python train.py --num_hidden_layers=11 --n_experts=24 --experts_per_token=2 --d_expert=128 --hidden_act="geglu" --normalize_top_k=false --norm="rmsnorm" --beta1=0.95 --max_seq_len=512 --train_tokens=631500000 --dataset="wikipedia_en"
Below are experts of layer 4 (counted from 0) of a mixture-of-experts language model. Rows are named router (the router's row for the expert), gate (a neuron's input weights, with its number), up (a neuron's input weights, with its number), down (a neuron's output weights, with its number) and show model dimensions 112-223. Each number is 128 + 32 x the weight over its row's rms, rounded and kept within 0 to 255.
Before each expert's rows: "comes before" lists some tokens at least twice as common just after its tokens as in all text. This comes from a sample of Wikipedia text that the model never trained on. Tokens count by the router's weight.

# expert 0
comes before: "=", ":", " =", "\n\n", "The", " List"
router [156  96 144 167 117 132 135 124  78 159  92 174  91 113 151 182 166 140 108 126 155 103  80 112 112 131 126  64 152  98 107  65 145  86 114 122 157 170 152  74 172 127 142  87  71  94 112 147 124 151 109 136 158 142 136 190 148 165 128 116 150 140 108 128 140 122 130 116 142 119 130 194 159 161 149 129 168 160 142 100 202 122  84 145 146 121 109 169 104 108 150 128 126 174 136 114 106  97 184 162 147  99 124 149 163 192 116 162 132 120  72 130]
gate0 [117 102 198 185 160 130 107 146 127 135 126 133 127 110  92 152 141  75 191 138 122 167 125 115 147 118 110 156  69 145 149 130  80 142 175 102 174 147 121  81  91 107 135 127 136  75 161 140 118  98 152 163 120 166 141 109 107 179 173 138 107 139 108 142 150 172 157 130 157 134 135  94 117 104 111 168 134 121 164 129  95  77 126 162 191 136 117 173 144 115  97 146  88  75 118 137 106 132 107 137 148 113 146  92 140 189 140 164 131 150  80 143]
up0 [112 150 143  65 146  97 177 148 113 111 166 140 167 112 125 106 134  79 122 181 102  82 151 140  81 125 114 147 114 119 133 112 132 188 123  86 157  55 109 100 125 137 141 107 118 133 165 141 169 125  83  84  87  94 116 111  80 123 128 163 108  96 161 127  77 133 151  94  91 131 147 119 150  86 133  58 158 148 166 109 126 110 139 194 164 142 147 143 122 168 165 130 102  63 142 109 129 120 125 111 154  71 135 114  78  95 137 122 101  75 136 156]
down0 [ 92 116  80 106 142 118 149 121 159 121 100 105 179  88 149 163 132 120 178 172 118 120 151 109 107  89  73 153 136 114 152 110 157 122 140  89 101 115 112 112 128 142 122  95 176 126 180 138 155 157 105 121 114 164 138 106 176 124 173 138 158 138 138 140 117  98 187 122 188 161 128 167 164 129 120 140 113 162  87 131 145  77 117 141 138  94 163 146 152 161 105  61 148  85 170 184 155 131 155 107 157 122  84 145 135 168 130 137 165 106 140 118]

# expert 5
comes before: "|", "s", "ing", "d", "ed", " to"
router [133 109 200 168 114 121 128 150 138 115 127 106 120 140 135 125 100 130 135  95 147 138 119 117 130 152 190 105 179 119  88 156 110 145  96 149 123  75 127 135 111 145 155 135 116 109 114 187 104 130 147 131 139  98  56 127 146  94 150 137 109 106 134 113  58 135 122 127 173 178 149 125 114  95 148 151 108 123  91 161  89 183 204 162 151 148 124 115 127 132 153 148 154 149 169 158 150 119 169 193 130 136 126 128 180  97 206 130 149 148  91 158]
gate0 [158 112 129 110 119 122  96 109 113 134 109 127 140  98 111  96 138 103  96 149 159 142 143 124  84 133 140 100 134 116  98 157 119 144 148 106 105 142 104 112 174 180 140 225 133 165 132 128 114 180 121 103 111 138 116  89 102 123 150 186 117  92  58 160 123  85 176 108 162 113 140 202  35 135 200 138 145 191  86 147 118 135 182 151  94 158 191 157 136 160  91 143  90 154 116 149 104 115 125  77 162 123  90 138 119 193 133 139 172  99 130 149]
up0 [ 39 113  88 153 141 133 150 150 160 143 111 133 121 113 181 104  77 163 132 118 149 107  88 120 201  98 111 104 117  67 171 173 125 163  79  80 127  68 157  87 165  93 114 128 127 157 115  87 120 126 122 157 111 129 155 143 178 132 145 156 128  94 157 118 108 134 121 106 117 113 104 142 165 141 100 174  90 137  85 158  53 101 119 108 112 163 202  89  90 149 146 118  94 153  73  95 108 116 110 131 147 160 183 136  79 107 111 103  78  83 139 108]
down0 [157 125 131 116  76 133  96 229 152 114 145 126 150 172 172 130  62 194 117 145 171 160 101 173 143 179 115 101 143 125 167 156  98 126 128 156 153 122 151 109 175 128 156  96  89  79 171 136 132 123  58 140 129 159 142 153 174 183  72  82 135 152  90 157 130 113 113 111  97 107 114 122 134  91 113 166 107 108  99 153 133 116 131 136 100  89 148 171  86 153 130 127  83 122 110  39  97 158 119  89 183  95 126 126 113 164 151 112 168 132 146 111]

# expert 12
comes before: " |", ",", ".", "–", ")", ";"
router [157 139 179 151 119 147 127 170 155  85 139 141 142 116 137 164 164 136 122 123 128 118 170  99  82 149 108 138 173 116 140 170  74  74 121 102 126 148  49 123 170  58 202 136 100 165 154  96 142 151 117 156 144 117  98 137 136 116 117  80 160 132 107 149 152 121 155  84 111 135 143  83 116 150 126 107  99 107 131  98 137 130 135  70 107 108 103 146 186 132 115 165 178 135  86 121 163 131 125 116  51 135 184 147 138  91 100  95  91 141 175  88]
gate0 [ 25 111 177 142 135  81 126 121 150 150  81  91 135 143 126 132 101 179 105 171 102 143 142 158 163 100 127 139 142 137 119 160 100 202 116  81  90 113 116 184  50 170 121 155 148  73 108 181 146 126 130 153 111  99 140 143 103 108  61 141 100 110 101 133  97 154 150 102 123 139 135 156 119 175  75 168  90 119 111  78 138 177 176 134 175 107  82 148 191 147 121 139 187 137 116 108 109  81  83  96 120  75 158 145 138 110 130 134  77 125 119 176]
up0 [117 169 121 105 151 157 100 137 119 102 153 160 136 151 111 111 130 119  98 186 127 134 180 107 186  99 109 179 139 109 159 126 173 147 187  87 113 156 102 196 126 162 134 196 135 152 185 204 126 162  92 143 135 145 182 144 135 149 112 156 100 135 102 114 113 151 204 127 135  88 168 209 109 124  98 121  90 106 132 132 127  97 160  65 211 175 110 139 160 104 126 159 153 155  85 138 111  76 123 142 156 112 186 157 174  96 143 109 120 150 129 158]
down0 [118 171 156 123 150 116 100 161 122 103  82 162 101 194 131 115  58 139 159 208 103 141 175 118 115 136  86 143 179 144 189 104  97 153 141  96 144 122  90 125 159 190  89 148 124 177 170 161  65 111 110  87 180 146 123 110 145 134  13 148 150  81 146 105  89 113 160 127 119 116 123 112  96  96 169 116  57 120  79 105 183 166  96 126  73 121  95 125 157 121 183 130 148 170 161 165 149  90 151 155 139 172 128 154 143 115  86  62 134  78 168 139]

# expert 8
comes before: " the", " a", "s", "=", " his", " their"
router [138 128  87  37 142 110 134 103 127  93  90 188 120 180 150 118 121 128 168 136  78 172 126 109 126 166 171 169  81  85 136 100 133 120 188 123 116  98  63 177 154  96 125 106 152 177 160 121 115 151 157 113  95  95 119 191 195 132  94 111 124 141  95 147 147 170 155 147  82 138 132 101  59  84 111  96 163 180 153 101 190 110  93 149  87 111 195 140 132 166  66 146 171 108 106 116 177 139 102  78 131 160 159 107 137 113 109 164 173 174 141 151]
gate0 [144 131  94 138  71 124 151 115 133 104 144 164 125 114 138 135  73  83 139 110 168 192 133 163 158  35 155 190  57  64  85 156 125 164 129 149 163 155 147  90  79  99  87 185 113 170 126 126 159 128 173 162 114 128 162 135 163 138 154  17 129 116 111 131 152  95 176 122 159  97  81 112 105 141 147 148 129 125 102 152  78 153 146 117 147 127 152 143 109 151  83 116 108 125 121 153 114 143 115 164 135 149 114  68 178 126 128 112  61 125 131 118]
up0 [152 131 177 157 188 174 105 135 154 114 110 124  65 129  34 119 110 131 137 142 100 219 128  87 119  73 116 147 101  93  89 145 144 110 122 164 179 119 178  83 118 106 132 128 134  99 144 104 150 131 142 177 134 143  94  75  99 183 128 136  36 200 120  99 129 141 143 142 145  72 191 125  82 109 117 134 109 146 152  74 124 170 119  79 140 124 119 120  86 120 131 126  99 165 156  99 161 150 102  96 146 148 144  86 124  97 122 131 106 165 121 133]
down0 [130 120 116 112 111 173 127 180 107 129 111 131 119  99  96  99 101 145 129 145 145 137 175 143 124  93  97  81 153  89 123 107 133 155 106 153 126  98 187 182  91 155 109 168 117 102 152 128 133 118 125 122 111 110 171 134 137 133 178 150  99 165 160 170 179 182 112 125 108 145 173  95 187 116 129 111 142  29 131 128 163 182  98 145  91 125  48 134 131 182 171 113 143 197 109 104 162 135 138 141  75 140 142 147 132 117  89  97  88 168 137  94]

# expert 20
comes before: "  ", "\n", " 1", " 0", " 2", " 3"
router [141 178  59 134 111 158 165  68 127 170  92 150  97  32 136 101 127 143 136 163 119 150  93 154  73 110 143 125 116 130 129 102 109 147 137 193  66 182 171 121 142  93 112 172 120  99 128 138  91 101 167 101 128 109 127 130 159 124 156  85 150 102 113 168 137 121 143 104 162  90  89  80 129 140 170  70 130 141 127 161 157  34 142  70 116 113 134 108 125 126  76  74 112 143 110 157  67  96 125 103 125 176  50 186 114 130 162 127 121 111  80 129]
gate0 [124 168 115 165  85 131 176 144 133  87 129 146 138  99 193 107 189 122  91  90 166 160  93 110  99 145 185 112 101  79  68 107 107 177  99 126 134 131 146 111  72  84 168 130 121 101 118 111 142 161 144 134  84 126 162 129  43  94 155 178 155 150 118 136 149 167 152 137 165 104  83 139 118 144  80 177  86 153 178 120 110 114 165 140  95 111  90 172 151 148  92  79 139 111 181 143 107 105 119 124 137 194 104 111 185 132 112 113 136 134 147 164]
up0 [ 53 102 130 108 141 180 131  80 137  86 118 120  96 132 165 135 114 141 149 137 114 124 142  96  84 189 155 163 135  94 117 168 126 135 113 163 115 157 104 158 136 179  93 165  68 118 118 189 126 159 148 137 142 124 108  93 150 142 107 153 109 158 161 126  97 126 125 129 130  97 101 141 137 141 132 160  71 135 149 142 130 157 181 102 132  77 101 104 152 114 158  92 148 130 123 129 138  78 109 175 138 107 113  78 116 106 207  57 148 135 121  99]
down0 [124 112 185 129 124  63 103 112 193 137  94  97 113 158 126 124  82 153  85 189 129  55 123 110 127 162  99  77  61 166 164 136  98 119 156 101 112 120 129 126 102 176  98 132 133 164  74 189 117 135 136 110 130 132  93 200 164 127 128 132  95 103 131 140 162 121 100  91 147 172 127 172  94 143 131 146 147 148 119 120 112  93 162  95  85 126 127 128  87  76  67 157 141 170 136 159 122  95 102  72 113 149 145 150 107 111 139 128 215 112 145 123]

# expert 10
comes before: " the", "0", "1", "2", "3", "4"
router [129 198  89  62  99  86 100 206 158 100 114 118  85 188  95 134 134  85 171 115  68 171 149 111 124 157 132 168 154 121 177 144 129 115 115 125 129 173  71  99 104 147 115 142 165 184 131  88 195 180 112 110 149 179  79 115 165 125 136 111 158  93 144  66 163 124 111 127  74 140 142 110 123 137 129  59 134 118  99 154  96 147 169 144 101 133 131 104 128 195 103 144 147 108 166 195  92 149 138 153 113 148 201 200 156 168 101 132 164  92 179 114]
gate0 [127  81 142 129 102 133 159 178 121  99 149 121 175 105 146 118 163 132 115 139 132 127 109 161  89 157 155 110  80 133 186 118 136 172 140  90 171 125 154 141 142  66 128  94  82 131 135 108 141 125 151 140 208 139 105 179 137 110 146 149 113  99 144  79  85 189  99 131 145  90 127 106  91 125  65 105  99 157 126 140 138 140 125 140 122 103  99 137 111 170 156  37  81 127 112 127  87 145 145 151 109  95 114  80  89 146 142 118 176 128 106 157]
up0 [128 183 102 124 127 146  92 169 106 101 105 132 112 151  81  55  66 112 155 145 126 143 129 157  96 156  84 104 109  87 153  86 156 122  95 124 110 112 129 116 112 124 131  96 123 113 134 135 175 141 182 101 112 104  68  77 143 112 162  96 120 100 161 138 143 133  91 146  91 138 115  72 134 169 208 131 112 183 158 102 100 104 181 122 114  23  94  71  76 142 155  58 123  96 109 175 163 157 201 151 160 138 171  72 125 148 182 167 169 110 143 145]
down0 [ 77  91 129 157 172  88 115 145  92 132 107 134 119  80 157 128 147  94  95 119 133 125 117 151 156 107 143 141 138 114 103 150 132  81 161 153 134  55 108 140  94 122 129  83 103 127  90 125  98  72 169 100 165 110 101 144 132 157 143 124 109 168 170  62  74 109 110 138  69 148 132 169 157 178 131 151 102 130 158 119 190 145  89 164 133 148 102 135 130 173 104 141 180 115 168 147 121 133 107 103 121  80 125 167 190 115  85 112 167 165 209  93]

# expert 17
comes before: " the", " a", " to", " that", " his", " in"
router [130 122  80  99 170 143  94 132 223 125 130 170  97 139  98  94  82 155  51 162 181 181 142 104 151 106  90  69  83 159 121 159 179 105  99 130  95 164 125 116 141  93 159 163  65  76  94 130 129 128 113 136  59 132 139  86  95 106 108 132 150 193 154 143 140 140 123 177  98  94  73 126  63 209 150 203  91  53  95 156 150  88 142 107 128  90  79 128 146  99  90  94 140 159 163 157 107 124 103  87  56 126 104 166 114 141  96 139 118  90 150 167]
gate0 [200 170 115  56 145 126  88 162 135  76 165 159 125  80 117 181 125 146 175 128 117 116  83 102  99  25 152 167 153 153 146  89 163 165 122 109 111 128 122 174 172 153 136  98 111 126 129 130 131 120 164  90 126 140  54  93 146  78  75 130 125  96 160 110 167 203  86 119  87 150 124 142 188  91 157 151 103  87 173 111 162 105 119 134 139  88  98 136 148 115 116  64 116 161  93 138 159 141 121 137  67  97  92 169 160  81  76 113 149 139 105 127]
up0 [ 80 134  61 166  95 141 150 162 135 113 156 149 140 177 122 133 195 190 120 168 128 160 150 176 183 104 166  93 151 105 110 118 115 104 148 135 121 159 153 149 107 141  74 126 142  78 159 117 128 129 154  91  82 137 111 138  90 148 108 161 107 134 102 126 160 105 142 127  74 131 116 127 136 123 177 125 120 140 180 150 126 138  93 121  77 119 114  88 111 110 117 116 170 209 103  88 122  99 109 130 128 122 125 152 170  66  81 108  86 148 111 128]
down0 [170 149  97 158 119 169 166 119 153 115 103  91 150 125 131  81 140 113 111 132 114 143 143 150 112  62 168 144 213 106 182  75  63  87 130 168 171  94  30  87 141 108 185 105  97 136 183 103 161 128 108  92 197  64 149 171 151 180 146 158 134 104 157 138 107 107  85 113 109 118 126 106 110 164 149 140  97 148 172  85  99 130 140  97 116 185 118 113 125 136  64  94 108  86  77 147 137  56 104 107 140 101 125 131 138  84  87 113 168 156 126 158]

# expert 21
comes before: "\n\n", " The", " the", " he", " and", " In"
router [117  80 100  85 128 138 123 154 118 102  93  77 181  96 162 106  70 172 129 213 187  74  94 168 119 153 110  30  85 136 159 154 167 149 102 136 134 183 164  72 151  48 106  89 132 190  88  89 126 117 131 170 158  97 160 121 146 117  54 131 112 190 101 178 159 134 158 133 159 108 106  94 139 151 139 182 107 184 140 134 103  71 119 110 110 136 116 136 149 165  69 156  67 177 158 164 104 167 133 161  87 124  66 143  74 102  83 153  93 144 215 145]
gate0 [162  96 115 100 167 118  68 133 147 149 129 102  85 150 117 151 116 161 158  89 158 102  91 157 162 167  65 140 119 165 117 116 164 162 176 125 138 123 179  90 184  88 138 129 131 120 138  56 100  99 138 100 145 155  92 135 159 102 125 113 165 105 109 100 179 142  87 179 147 107 158 120 127 107 161 166 100 141 178 172  94 148 162 195 156 154 127 133 153 135 158 151 106 124 149  57 138 136 182  98 161 142 144 143 150 136 124 155  80 155 165 111]
up0 [162  95 162 149 117  95 105 154 103 187 109 120 144 153 145 140 123 104 138 110 177 165 188 126 121 124 170 135  96 150 126 129 105  94 126 139 163 103 123 213 153 174 149 150 144 135 106 102 142 166 165 136 148  60 125 153  57 159  82  95 162 129 118 193 103 157  89  92 120 178  90  77 119 104  91  99 142 122 120 125 209 165 125  92  98  97 163 110 121 127  50 181 123  97 165 101  61 138 167 170 129  92  79 112 143 151 166 107 142  32 124 154]
down0 [ 95  97 194 133 160 156 172 142 104  72 155 138  79  77 124 135 104 110 149 133 133 115  91 111 125 133 117  85 136 176  76 175 107 155 139 119 125 155 126 126 133 132 157 149 152  95 169  70 121  60 113 141 155 153 125 146 148 161 151 151 190 120 174  84  77 114 150 116 190  98 149  63 147 122 176 163 155 179 142 152 142 125  49 196  98 108 162 136 174 156 187  91 138 138 100 127 107 121  89  99 148 180 158 140 144 124 126 157 104 137 159 148]

# expert 18
comes before: "-", "|", " -", "bit", "n", "se"
router [171  66 150 110 122 105 169 156 135 107 148 163 167 152  89 201  88 113 126  92 174  94  55 100 149 111 153 117 147 139 172 120 118 146 192 153 117  72 180 122 163 163 124 115 199 121 163 133 207 117  76 132 124 103 181 123 138 138 121 158 123 102 161 125 157 141 113 120  94 206 158  86 156  97 159 183 229 144  93 103 154  58  73 195 126 135 166 143 108 112 144 147 160 147 139 177 126 157 124 145 159  93 125  82  81 121 131 157  76 107 181 120]
gate0 [161 144 148 212  77  90 109 145 116 115 158 174  81 123 122  96 145 136  80 159 104 139 138 152 146  93 137 120  90 152 121 129 114 123 180 101  96 153 117 148 109  92 139 158 144 143 117 118 146 133  77 106 142  80 136  98 128 121 149 129  87 107 126  89 159 145  99 154  81 118 120 142 105 102 139  87 176 173  73 127 127 110 134 210 165 105 163 136 156 169 103 110 102 137 177 144 130 174  52 178 159 132 121  78 116 142 136 112 172 105 138 104]
up0 [115  88  87 130  60 203 159 195 134  91 153 167 132 140 128 145 141 178 116 138 115 150 109 206 145 123 131 132 157 124 143 148  84 133  74 130 148 126 112 138 129 136  91 114  97  88 154 133 151   7 113 104 160 148 109 168  59 174 137  81  89 135 136 185 114 132 142  82 182 157  86 136 107 158 135 137 127 115 225 107 193 161 172  67 124 109 101 130 137 125  96 166  77 135 162 148 121 103 123 133 155  99  73 143 177 129 132  85  97 156 107 106]
down0 [ 64 168 127  71  93 160  86 166 113  91  83 137  96  49 100 117 131 133 147  62 146 119  76 147 112 104 140 112 148 168 197 142 175  86 166 192 113 151  59 147 123 126 145 135 132 141 144 137 170 114 153 100 173 134 143 123  88 103 131  97  91 124 184 113 101 170  48 177 169 119 156 154 101 151 105  73 116  99 126 110  97 141 144 121  85 132 100 111 116 100 109 148 107 146 153 179 124 191 137 115 168 126 141 169 110 126  74 195 100 164 106 122]

# expert 16
comes before: ",", "\n\n", ".", " of", " in", " and"
router [132 100 158 143 155 148 121 119 143 123 164  96 187 119 117 103  58 128 130 122 108  89  84 105 152 122  85 144 148 144 132  80 137 127 122 138 164  91 167  99 168  28 148 116 130 199 169  77 131  99 109 158 117 104 126  80 132 159  91 139 127 162 150 181 134 156 145 151 137 120  85 134 191  85 127  82 110 110 146  88 106 140 118 163 148 114 215 126 134 118 162 158 100 121 114 104 122 133 104 114  61 154 124 146 152 152 115 104 157 190 110 118]
gate0 [109 143  35 141  86 123 122  99 138  92 132 149 123 169 162 135  77 108  80 183 190 123 128  89 170 122 122 175 134 166 153 123 109 113  95 110 130  56 154 138 122 128 165  94 150  87 124  97  94 154 102 185  67 112 104 129  89  95 202  65  79  79 102 151 120 148 165 122 183 138  89 138 162  63 103 114 152 133 113  41 140  76 188 139 112 133 174  76 134  95 119 153 144 100 198 126 145  77 139 153 166 122 103 164 135  45 122 142 133 106 117 165]
up0 [ 86 133 107 125  97 133 131  94 149 111 148 104 150  95 120  91 152 172 112 167  97 120 142 112 150 129 175 112 141 115 107  92 150 169  80  71 225 115 108 132  98 102 166 125 147 121 160 122 175 148 143 174 106 119  86  75 126 181 202 203  92 117 177 170 134 113  91 163 105 114 153 122 105 131 144 134 151 146 169 133  70  96  72 139 160 158 119 165 130 131 117 146 166 169  78  70 126 124 120  81 144 109 143  95 165  84 135  99 149 189 142 129]
down0 [119 135 137 147 133  91 158 140 107 125 132 104 142  85 169  74  97 127 160 150 139 158 172 125 141  95 225 132  97 125 149 134 109 140 150 135  98 112 155 114  60 141 155 156 195  85 118 147 113 124 112 134 130 142 108 136 119 135 155 191  54 118 116 118 133 122 194 144  87  88 181  62 100 148 180 168 117 108 149 145 185 162  94 117 142 124  86 146 129 109  92 158 127 165 130 148 115 125  64 104 100 105 162 120 162 124  90  92 146 172 116 131]